From a checkpoint of a small mixture-of-experts model trained on Wikipedia: 2 picks a token.
Below are experts of layer 2 (counted from 0) of a mixture-of-experts language model. Rows are named gate (a neuron's input weights, with its number), up (a neuron's input weights, with its number), down (a neuron's output weights, with its number) and show model dimensions 0-255. Each number is 500 + 25 x the weight over its row's rms, rounded and kept within 0 to 999. Numbers have three digits each.
Before each expert's rows: a language model's description of what the expert responds to. This comes from a sample of Wikipedia text that the model never trained on.

# expert 39
It responds to: Capital letters or first syllables that begin proper names after a space, such as S, Me in Meyer, Bra in Braga, plus He.
gate0:520546478520479523519519501489467487460537536473454546462514485512512503523512469516528483459508478448513518503485569492489508512507519495538537495548535523507494527508521508444490467541521531484496576492467510456491466519528473492490484508494523516450486465468491500512494504465467493503506471506545475545505494479526523516473505516519513515519510478506506492493488506478502456513497511486456514490477462508509515534495434535544512544506481524559520504525511518468511506493501500502548505471539507460512495502471449467469518504497546533494519501472529505493482524549534502450508470461503486527515516529505542507470517484450501490493508476482517488518557498482497507504511543475484519507471543488502470514476530490460478485491476485498512500481512513510513492479482519
up0:491542505482488542514517529538485479500464519497488483501497481540545481517496514499513507491530492450493512522519504503493487526500537526483474522506538478463475508542534482480486438500497522499466549497521491479479549515508513450505494484462522509452499482472489465506512464537489520490527511547537478464488528466523511482497490474512513509544485523490538489536485529513494487515522508492508490465498507508524514539476487523506519462494492499563508518545513524502529474516478482504509515475497457550520473521503468499474515470511479552473461538471494509487494498535449526491520501447481542510489524461495506501485488550478472536460480550531508491558503496492504509561488505506484536506516509544480478560506490468547491499492540510487528471502520511450491477496499479
down0:495540468516521516542477490506481488493486514494461502413479489487506479492485504539496519480519482509516538497509518486486488572484528495530465490525518464482483471478532546451494476484498497518536533506492501452490492494499484500475504509541527533501474505507540482517510496525501542521509501533525505496527493474489493554515511552536521486497526482563491504486505529482552491518508462499499516498478522500496499540485494484474498528524540499578505471453503515528509476441499530502491494510511485482509487538520519456504516507525501505518526522506482480535462517496475513504494509498517506502512503516456528482446487519507527463460491526578497507503542438466506504522503477484453495500498482543496464529487502521522525500484477487481549484538489472492480483443519508

# expert 3
It responds to: Prepositions and an opening parenthesis that follow a verb or noun, such as as, for, at, by, under, and ( before years or measurements.
gate1:511519513509562474458479503495564508517513515535509502501464543500461469486474504494447483471494488492520486500467505511500525523478457524498478486475487425486532512499512497518512524504473471426493495508512520496498444485482528496509558491523509496518512466487497522534505501508524514519473477505474471479501537465502524517488489528468468460470523485497533509509514509466502473521527528470502516561533500493521529488537525481513494495487459488500491552498523502488475517490468499484512467509488494477481504488447482526510475496497497489511493466536506520519508481464503479496532505500509526487489472483511502518547519520449469581516520525531490514474488519530523499522500524451525477557449483473510533495500503485562503485543487519533512561538490481474500475499484511
up1:495495496518550520469535497533523540504504523503525504507500475508497471545471510550467459508505463489472478533438485507529476534511480556469506520497496502481506484475474520527515564519461486504473531498499531524489530517524492482483516461499512514476465476479532467513495510482509495494511508451473483453511475499497528493476501525474478515426525512522541489474529497477499482549494465483501541489522525500540504493433501500529512483529507504501497519493562498528472489502465492464514481517502472497474486491493517469506453502503498493518522491518503485491535501480489506484526501559457477498510438514506522488518507516483474517515515486546493551514465501542505506483509556524493498533485472459516488505494503499507490511524517466465493425534498495482534445531525481
down1:527478488561529482504535478495495458540494504440530490506494502456504501558515493504536508501502507504519492529501480519495475530516499514459482496516501458535507518507496527484448491516472518498502493499499508491539521514551521514465477558525466531501516524459517483482481525486537501502496516508482543483501490504484489495449472520450484535509498491509510473487491524520501488452501461511494510522517508504549501500464554447543485486494473465511521514518508449490482504486504488500532449498508504500518535483496518490537522500486507545530503478486528471459513475501539491505504519484526506544493490491470501514500495496540544519508497450502531496519562535498517550515462509428517490503521495527566510508518484495543492565501482474507559490475519490487495475484529475

# expert 7
It responds to: Short word stems and whole common nouns that usually take a suffix, such as mode, ju in injustices, do in donor, sound, material.
gate2:515511502562503514529478494509497518511513571487505503535508472506508497478506479501478517477488503503496496485534490549479529504488468525531491477529504453438460466516483466503496539500501489484501517499468512488519459457518468454481477479512598522516470538499496495511533517489476492491502497481515484483524532494534502490435521527519452483523525503483497509496519498507480514494527468526476507487494501500459480527510456462494542515490467475507455487511527523488482521500508499483497477486517512487507504514480502514466547516520470512471476541530504523507497470484476475479456479457469497494472468507456529502468508483475529508557506533469504528527530512490478516496488473515486507489512535485505452479523508571509521492495492503436488538522453561510503493457479519
up2:489502523467549503504551530525550489493482498531502504464506521490520518501516539515489491506497530489475486497490525477496465491493506540480487514514487504501513536491530459487541471522506494512491526490521465506522561470485536529488501523517483467516540462487549488482511494503521531492522463522501522538487500510509496487506481471461528514476454502466490467558491529477513534508501512463497492496497513545526532483526540541480478481502502501510533508498475484483533476503509504530482455496514509524490490477509450474499500486480501502507530460476488493525435487525509555507504514551518513494511531531546443504461483530499460559449521474466462436483490440496514496506505502469496494482549503513484496504510474472482481470467496504512501475441518443472510512521481493
down2:496541493493427508485559527470495554519544523499464476489467476499463493485475503470523494509462494507498494478496551471523514496457497504551519518525504513493516511515477489495536476505484496488528508474504522483503518524524482506516489510482536496507503491494493526483524514514500514522534461508496480483501501532499563541463531544544532525545483451489513472499519508489495520431468527497475469473462523456498506498483519487506478539448477529471529545529523483539500456484523485474515559493480529455478520511527506465511474546487506507511494538473489505508493503513548498488507502513555507521489511522456504524536516513500450493499513514486459481535516482510498479467502513535540555496497504508489530523495504516544504519503471483528486466509475512475503535515483542

# expert 10
It responds to: First syllables of words and names, like bo-ar, Che-yney, Ru-by, plus lone zeros in table cells and spaces in foreign text.
gate0:504501499535522471481545515466486503520524471474553502469503541476516467501511517508495506467485488476462494515531551528476490499489482493475489523510511476445516473492509496523534523544552487500535559468490471475491483532448528486524480508463488498471487488554451531540478517494482508498499458476485490475510521469483526498535488539527511516505498512509504503563506467513530511509465531517484543468532469465474507530511447477498498535528474491541507510484494476469485498534521529486474482467533489535470501480497487495515502502545501485528485497553510516519475468474518477508461507512518492494503513514459464488478503517473495487484508530487541480497507458503480515460490539500515483488462475506478533499497500498464538518496486480552475494510470499417505540493471536
up0:507482484503471502541490495489512486522498516513492524515532490572516515468498458488490552492517477511513500508483524466498539482525496501509505506492524521519523464512500534436514524485444507539492449520516515523484512488507517523499489553494484529512485491460495517456544453488511467523497550505445534548470438540507437540494526513485499500494494507483472461519498540474497490540500456491509507538516540483501508471464538519485485491486477505474455491520474491506467509475518499523487544524421488488460532502499495527462484488465512500488502514487499456475507542502482524527488495465517486479537501471531466532534478477532514500549488476509485542500458505516507496510508474529507492504489532486537531491482476522521456493498495503475533498506494509549496480513489506
down0:462524478503456488483489509487523487478495522506531480465489506565521510535487464525500514503483449531494445509568482472557483526524494481519508515488481488529544504488511499541523510483492519524528472506467504545515519411466482506545534532515517470538491488442491504477503495467540498513511519521498487510473487530535499536476519474471481509486521523516530471520506466518499487542501516511455511473519543533536479531481472561490498510468509502495508516519482498546509529471489499513508492541486461489484482511458473524487539519489473505509499454499481490482475536503506482484500460509521463506490485506522480482518496517484515514520484576494475528488490507491487492506455490443519492480522507480521465488492454505497463514526520472521523491512458463505480473500519486

# expert 15
It responds to: Commas in lists, dates, addresses and numbers like 1,058, plus the digits of years such as 1957.
gate1:541495522500552493511488516496507523465472520543514493499513506529524478482507505469505498524525520490477505554478460482482518510486507541507457505555503513488528489493527528470470509486533519486502479518480505508482491514528520499551519506502500495501477505446521490532485454466517528558435489443497466512514455506523463459480459467522500483495497521490472458502508505488508505492496497470490499525516510507467495498451522523528510480469421443484481505493527505490468511502550487487504477520462565514546509491497490498514472525532516474532512515489538472499470496502485509543496536468479510528495502499504472517512484473466535526521497478462446517473500537511521528451516463572489489499486521475522494499492494494483544481501497513518525510517464499511435506497502486
up1:484480507526508500448498504520515495567521494495481502496517529504474493503515482495487446490461496486481502471498519531534497491490495505518523519481430539479490530516567469495520524553521491486492465514512490516499516473528520467511451450467501446497451488545534518454533505546512526484535493494521557508459512481481492506503502475497494525523490548488487472535503490499514481500503520530479500515498460506506545516484489487510519470522529534466469501480478494479515514517481534512539512487466484517479482484530478499524507518502493487488475471440472492488489500541531483472520471488551500551510541505530517512514486536501460518408515493485497515487462479509507569526477474509504482496462474515516476493504479476533499531521497508500498524514548516513509491465493498
down1:501506482449515520529515505483523555465496490518485510482496505482551475485519529481521461486500525498518489506504525527517489465464478470498517479495445532534500469492526480470524551504514520499506523456541478487492543480517526516511487502510479481516485516535520502447495520506509481490529480495491477497493474516479504479497509484476516493522484489517501486581484480512530593490481454531553514494484501502494497500518487501483523488525497525514504520460494477489506494506528495511531531537539541510549523520508499476496495493507510486493474515440495521509513491454543528521506443507538524503521516515492519512472486545466438449474518520458487480549471539480512482512509439525459529515500550507528447523481505475472496520521494508474497528502505529489517485521469491

# expert 13
It responds to: Capitalized first names and place-name words at the start of a name, in lists and tables, such as John, Robin, North, York.
gate0:550494481497520517529528491497512499481549506527559515525469479520516482505509466497500515522527481521456506486485480512515584482528534502518443485496526498474527478538461516509488475507454520552496511534483473503470494527455519457481517548492514513476486536474480477452486484477451528501476519522455507515507459466509516498523476490500463511476514468477517487432499471510517533525473483500490463528479477476460518496429477504491513508529473477518506522458518493450507519490473512510455538521479537521530475499459488513533483507508498493533511509461502476479508511505480504527497518539508530487518507492475524485468498470513532535521496507504497488528472519532489436511497474488478508485508537527500461525489506464498454517493470500521501503477502467494524540484513509
up0:500550485492445512492471476497485516522518516489478525519471530470494506467445501479452491532475465516522507498478515474449480481558514491507520479496460474483484484492502512537472500485481534508490485499514508506518503504526488501530497507515510490505540550473493470493452499510483547500518538495512508527529476477519477487499490503484430501487572507518481475538489515457482508543523468552465502478495502474419478531448511499509549513466478487514492500524483488490499511528484495498497464462493489505543477490505474519484501501447503459494464510496468498499492513436486502498496473500519499457503460485505478456473509499556484560484516493492486510535520479521475526522521486503472508521499509514496502526503442476538511493493530493555539499497463506483448502510492498
down0:492498488519512490491459516512482512453472461500513506514479462541525521583478483509481498549488507490511474473460519528542488491476527517496511470499502491472506500486517520531495485537477499478544479420532543493525516474509489490463512515536523515494547504497497510537534557521497502477487522510507500558503505496495512503509497490568455481492528510495470489504499498506487516511495467518514507513537511525497561490476529507470480530524536496534526484510475458452474505528529513518480501441492493460493501486481513477503484496530508459502494530502498485494520521482485452488502481529486512449490434490445481502484498512534488534463516517493492503507514488542519472479484496535506523454528495472524563478537522479485482515485466476513494525539486521520496480554497496

# expert 31
It responds to: Single capital letters and short pieces in the middle of names and acronyms, such as G in McGrath and CNG, plus it.
gate1:490481485523510502500496508515524507493514480501566524463482507482491488480515527496526516519509488531450477521500548522484515525494503463472492468467473543490530454488483497520480519474468536490499495474536502476489489465509445512508524475483516542564476476496462506486500455508528493490529506510488537482513519468517502547513510483529519527497531498504476469509525513505450487510536466490496516502500469499479508554514474487465503517502446510498522538524506516496489506455530578516564480489537504482482514501510509461548480558497504496484492556502548481524485489510488480495496459479504476486453538485528450498507485494496502491500521489462459517512474465497490485482483502506477471498491473473440496501466539555491525474520543501495499524474463500509507447474494501
up1:487505535492465475469468525474477494486501512451518487521516472541491514478502506496492523470517480503484501499466475494574461488496508560496514513507486429506442524488490522486574514556509493495477531536505518501516495540489521499503474507520464512466557508500543526524494543470498518483487568495527500517461515511511502487509503521542497499512468427478493523509494498498524544514483516536501441504510521516547479485496521543520502474509520473497491505469509476504499479544472521440483499505461495544528486482479532541467522457489517496511510478512466487485523538533512492517513513493504515522531483519503535498495477511487520515508496497520508481476512503517484500546538484485535522465509510508513491460513462466532487483491492528519511506561500507488463539524523513
down1:472518507468487461478514565466515489512529508498506528505527566523510503508473518463531528509466465459526490487524475503505517504480528516475507453519521528473503531509522496520463493466450500526515518490494507468549506505466495510495494515499507459522521454501488433487506477513500511533503510496509475513525527506467538491507515532502489483544542523465526538464496494518498543476514503541515498477511492431538523519452498514517494546449515505474500527506545500513519531519547519494495515472530493501509488494467512494513524511504506527496505494534508465490522524480480533499486539501481509482511496529482523454466480538441468491512540459457478470517480484479523512512521524484512513500518503502486483478495537509445503495410519491531521496498540482482462504481512523

# expert 34
It responds to: Syllables such as al, ar, am inside Arabic, Latin species, and foreign names, like Al-Albani, Melaleuceae, Amaral.
gate0:481497472492536489504484465490518500529461509487493484521547463487496538499479479538514463516464551509507427489496485506531519441529528517556492516568537497536490498492490517488516517497503475507514533538486542524517499454493475541497496482529463556505470523535513474530550515494486524511493517509501525468455501494508447485464505470515518477478497455477480503479502528513483496502485501522494501508538498496504479495507529502522514522509541548492496497451486510507489533543491547462498515480473532501476465509495510566514491491492441509515511474525492482465478490536518503556480519492496504515501540448501540509524483516496480492485483539492513464514498499536450485476500500473514532469451507501523479510497505484558451493470514495465514497522494491479489525504504519
up0:524525466498489516510478514469500510502479519477502506507503486522515545493492501526524518484523513451489504482514475520503483471521508481531482466530462497489498493514496477462521495520533439466509573537542490511488502494495475515463514544520499507494511513515500506475487520506528507476548468513496478497459497480512525528500500519498501487530478475455480533480533508498513507465508504507451550500489506489538503562524483517492470513494499506495565517482532536473507483455533476476514491531491508528530531507457512479499508559539513464488502523523513509503497478504509470491562477506550520489497478557512480480454487500494524523526513500530486469494522507481515485465470508447511539485496476526508461476509424558478483470476527462497542503457502542514498533525458512
down0:512472504496499482468476535466495498508473537510492460528557514497502492481513460454500517458497489475472504431528501479475526478533509505530509518526507510549502480463478514489498466465508469515513512519505530505496476531517457481512531497515509511531542546533475526481518456483518455447454541497475505488486536477540491522514447507520522499515487504508460486500518477486504508531470513488532509471477522543558502478476433489493450472482498458475533517505558463492475518505509487517526522514497514539479505501496515502485502525508485495491510508488503504513512478494491521459515500462548527473523496547531507496475476509501498531503492487486420515508480475472514520500511437491502490493535475470496533509503515506543457538453524470505488490484463488542498508501502494

# expert 14
It responds to: Pipes between table cells, semicolons in lists, and the closing equals sign after page titles, as in "= Félix Lefebvre =".
gate8:492519507486520540534513511497447528454538514469466518498537528514552499492533489513524521511490515549487482516485523495491508519511531508482468495492475522500519528517508462508499500445493508503468513526483520541504509470503478493520487468495493534491504500470526473536511524537438529493506528506509504451426504472543526526483472488447486523479476497500532516479505507503486482511478502560509459508510510459537472526504499527489477513492508501480528490515483494480505490497499462488496539528465490540509516510491486516462548527513467476504471515501522538495479509496464516471503504512459499544545510518494512497479462481483460518486473494513494497508536471460511505551517545506470508480489459512471491476528522529551511488495500440460515484525531478490495413552496500
up8:479493486491574523489521477526489492510528558478517514492490502499501478511548557476501487480550473501451500517515491506467486485528525512489515498488508497498482481516523450478513486500529509512489495541468489477476477529469467479540479508498486517485485493452518482456483520482506495516484488524508471456473501464554529516524518502470485531490482469519534453556536539530501520541502452497508465523472495499527458490520481500511497451519454501526497529516502484507510489527479468524515503499449504511519509563522510523483529518515501500525446507510488543490498489491483469505496512520435501490481513521442532508509531481516485540522457486477539471470504482488518487540500514524473524520497453534499482504534510481563497548507492496528511493513480502535504529505458521
down8:490529481471548502518495490503525486532491530548533505515479522549473457520519533485504488492489503499514478524481484500478530496436551511507484557488477461506502499503498482508492487506484514500541512512541472519493529465452551505504528511463469514529478500494512495450550504489522484472503514453517517506497487525505464443499440545503470553490469477535502475556484481531520481515504533472540455489494501510482466502484493497507497496528534466456450515459471474479519487506525494515477494486495489531491516520517486474509524490534475504515499438493551518513476526518516499487456442473492548525481511464489542516487555492504453516483486483499484505467487496468503512517483530513516503517479504506524484502495500494493528503484479468507479436487521472530503500521474487

# expert 9
It responds to: Prepositions after a noun or title, mostly of, also from, with, by, on, as in Director of, south of, 45 of 80.
gate1:501457518492491507512498508498495532468496502475561501533514518477495469482547497474537474518488493482479551560471484440442481539510482507495484502506459522485518512482545535504497514521493514515483521520439470493466509471504503479531500527492522487487499484510481499516514564431490491536485522486465491458530499488505501500526541455463517501503519512468504483480504515451491512476494476492483529479488535515508534506472493510496504522468491494465502485513527523494486505525476542508548482528532507491443535439504503513517531520514502482553520472473513495513508505513525482491437499522500512468486496538510530468503535471495499486505511496549530543511487508522465527496503490523515459498509451442477482465523546466499500475513484499480508479490487491457525456460512499
up1:486475468520517489486544497496473522498514498507545497475522521466545509549546560506529451533468445456510501499511506497502489512509465463498452469496455503494490547487512477480473524514509518490471530533463498530515507495562493478533500531477525497501480501500479502496482520480504503529514487500481489514559472478442524513546515495487513509555499496495486471480511503472489507497471478487493539493514553547513505513493461510531492562461492493502472503478495496509517511575513525513531545526514485525503512505508512513495558500501499483514485509520544485516499510535540454464473486478491510516509484521504537509471514480505508494513512493514508493535497547515487534504498459531492463564489469444503488491478518461512522509571495478521509503523507539485506498522502513
down1:493498528477501518442512492510518539479479504504516533511486473509452487517521527499540517532501503495484547551505500518511451517527523500495483469508487489511506536528543506483487498500458494479523502516499541516509498487453462485509501492470522522447528449509535494536482567463523480481519494518523529543562479501493455556495511525535532530527500490558475501472497534466499507545532485487522507486489491528531486496475475532509509484501524486473513489519511508494491512505504516533541511419494502515465481501541511517545521516511520500516495503486521480508503510530554501534479452485520487486510462509499481506470516467476546479495470506462571498522492525492499468474490494489487528537498498474494497470462489453494492488479534519504454541493470525497513498528491529

# expert 26
It responds to: Digits inside years and numbers and en dashes in date ranges like 1889–1954, plus degree signs in coordinates.
gate2:501489513519498485543500526473460485497493528485542425452523472486558510491513469500534530463533504469482491495476539478476529469515517466498506515523496498531514525496493508479494486552465491475475465525510507479532493477486527520527483498485488469472487502499525514512512502508482511522519502507492488513476470537515545490524507491503541472496503492464439450479481534537507530491473538545502509499473526526501462521523521492473557507539500472490534485481525527473540557499533500502508514502464553461467482478493516517554489525553505524516509533505498475493503485522504522527535538498496512491547502521485514469487452516493533481487527493498488502475518521513485468482443490477506509458532543513513496465467488490502477528524530510492470546480522522498508568499491492
up2:560483500516516514511523491527489518526530519503487454452545515519537523446491483497493496463557524530541502512480472501469493464525517523507446483522488477501532503528492485503501523535501492489480488456496476495523489494511526517471496511453464515469500516535456494502526472528460514544531530492465513542546477501486507490527499506505514502464533459494505483517460491476513557520491533503504498512468489482488485511478499478541548520504524477464540477526503529488521515484498498527491516521492556534514469468496515471530497522551477555471533483527500510496505491527495518526488556537523503526548457534501487504497514546536548515460492512476499494521486514528474481489517483487525501521497504523519498469500533445501530530489468554512481491530515531494532500496522489
down2:503511476429550468499477507489532485509505515525499505466500519532482497487498461450520477491535516489501508513511492468484485515531535487462486494506548586504461537480519485544512482459500482502514472532554460488419485547506449470499506514511514497529511487463513535497522518531481482456488500467499515525527555477522503547504497487546511511489480476531459495510476511498451531493558456517511466513475540514483490492495487469501475519470482482493487493530523522554529490521483500489475493472517491511538472524515516498497475516525512466512499496501438488538460530487513488466518547501503493466474521487511512547516487489504551494479517481517530501485525497491482476509517509520493514515544530497508496515483516495508490527494470483505534436508479499499491518500495512

# expert 22
It responds to: Line breaks after sentences and table rows, section heading markers like == and ===, and sentence-opening The or His.
gate2:501475499495478529504474536494467495544502527465562489497487468504502484522491451522485513445501528469488531508487506522494493521458492511465531526498497511508483499524539501506519499576495461480487477480523519528514523493454499481507547500514498507506537518471491479474472520502527489431513530510510522496488524418477505501539509505486519537435479508485542431526517512504504486511529506506492438466530480500499505503525507532486484462506467467526480539460517509490502503520453519473491508480485518487483495481447494486511500501467481466459522518487437495496504494497477508526487544528529504449512498483502506465528513516467471506480492513491543491492525500476513546514535498470529521433505496522488506501491503540466515495528542513517530484501512505463486495502471477
up2:465444517453488541523526521490456531510490485486538473486518507525551487499540522510491506445493476507512498530527509488517515526471507491483488505506522499477487476485521486495533488540513481492474494480505525485438472467474501436516477489476509466513505520459471479463517536488509484471514496473510483507494502468473506515571502461457537530471513487508517449543533498521527460458507506497493479475565524468506518489511513534466478490516500495581469527498545513490522505538507492486479488494488485486459527492490454493506520510513489445437511476469473499504487465511505480508487548538480503462472527486511487497518524527470471513483492477493488493490484498478510495523509483470502531449482504516493505476506504532496517504512508475516496473490521514414513515500519515
down2:485440479552509508497521490513468491517533507540499521467481468469467478459519528481445499503478551505514509519507502478516471488509523485482515477501529522496478526506524544512486476487513458472515527537465511473496479484468518498495492490470519480517464440499504511519525452497549493502467496491537462541452520547493469515473505491502525510527508490541502503525543503498559498471486501495488463485495482492533518491464537481506454523507540515511487522497500517488507483503481503489472486495528488472547500560479521496546500444493505518505487461486462500491487474519479516503533477492500522501551467516497482467495509487500516473503459472520498500533503487459469487481528519552501502512486534518563536504478504502443529525498543531520493511473522541533546473482512466

# expert 5
It responds to: Single digits, usually the second or later digit of a number, in sports tables, vote counts, scores and distances, such as 2'9', 5'8'.
gate2:457503459512493512484543556478490468469523514498502527455505527494511515451477488488484528488451490494545514511497472514463503405488489487485457501503508511517504521502495505499533504525506518470481495522478447502500485498482484486490515492440518418503491522492474483501484512503538518526497510452494475483446508510492535517498447512463513515516526521463491500499511505511483560431533528544454505488485502519479432514498506544517493504542489483469530532477461502495490483517506563509483483504517558466541509496493511549511514470497469461513526468464503470528514553514505497474498514487508508512493526501528508489472502507504528524490511490499540495465498474514476488480504483503495528511464507489498496513498499456526515465527519502491480472478472478500521530470481498
up2:505507467494429507488495507501546512469505449488510506479518497483493485531494515524471519513524513482500483478503473467561499455514513501510532540500492503472475493483486500524460487496512524465467495513513477532522469515492496492472517505501501494509488536489463474482531520476486448492524476501530478546513489517487547520481521495476472535528475523483475451523520487481509517530489499525504531467501498503535542519524501549519535474504500517501475518517466534395509483522530490505497476504481493490515501531546482483472526557498473478520494490458505448526492506503459490497503492462509506486504513451508538476491457525479478556500512504521506478506461483540496489508463516499486479493501507486497543503490517528498608510505479472501523513506503500510444481459522514
down2:482484490556518459487468501511479508503508479537537516463523485482550425495461473506493519479550449518465469561488522475501534503496532482512515545501497505509494504527463536527499514524527477522480510506463510526495521486508502513556490467494518505524480469452496473524508502462465548481504469497519545524492454495499541487488544503470505495483511547531528567539497539489502524501485563474526502460501486490520470529500493512482522482478504494521526515527454519469519464493470529514534518489474481501513495530480528511477487484505491476512530531464504498477479498483482493497476495515519521503517490514488483501525460538486514505483470477515492498509495476511478481502539507538471523549474491472461481573511516489534526501510511503467483465504539495479466527505496478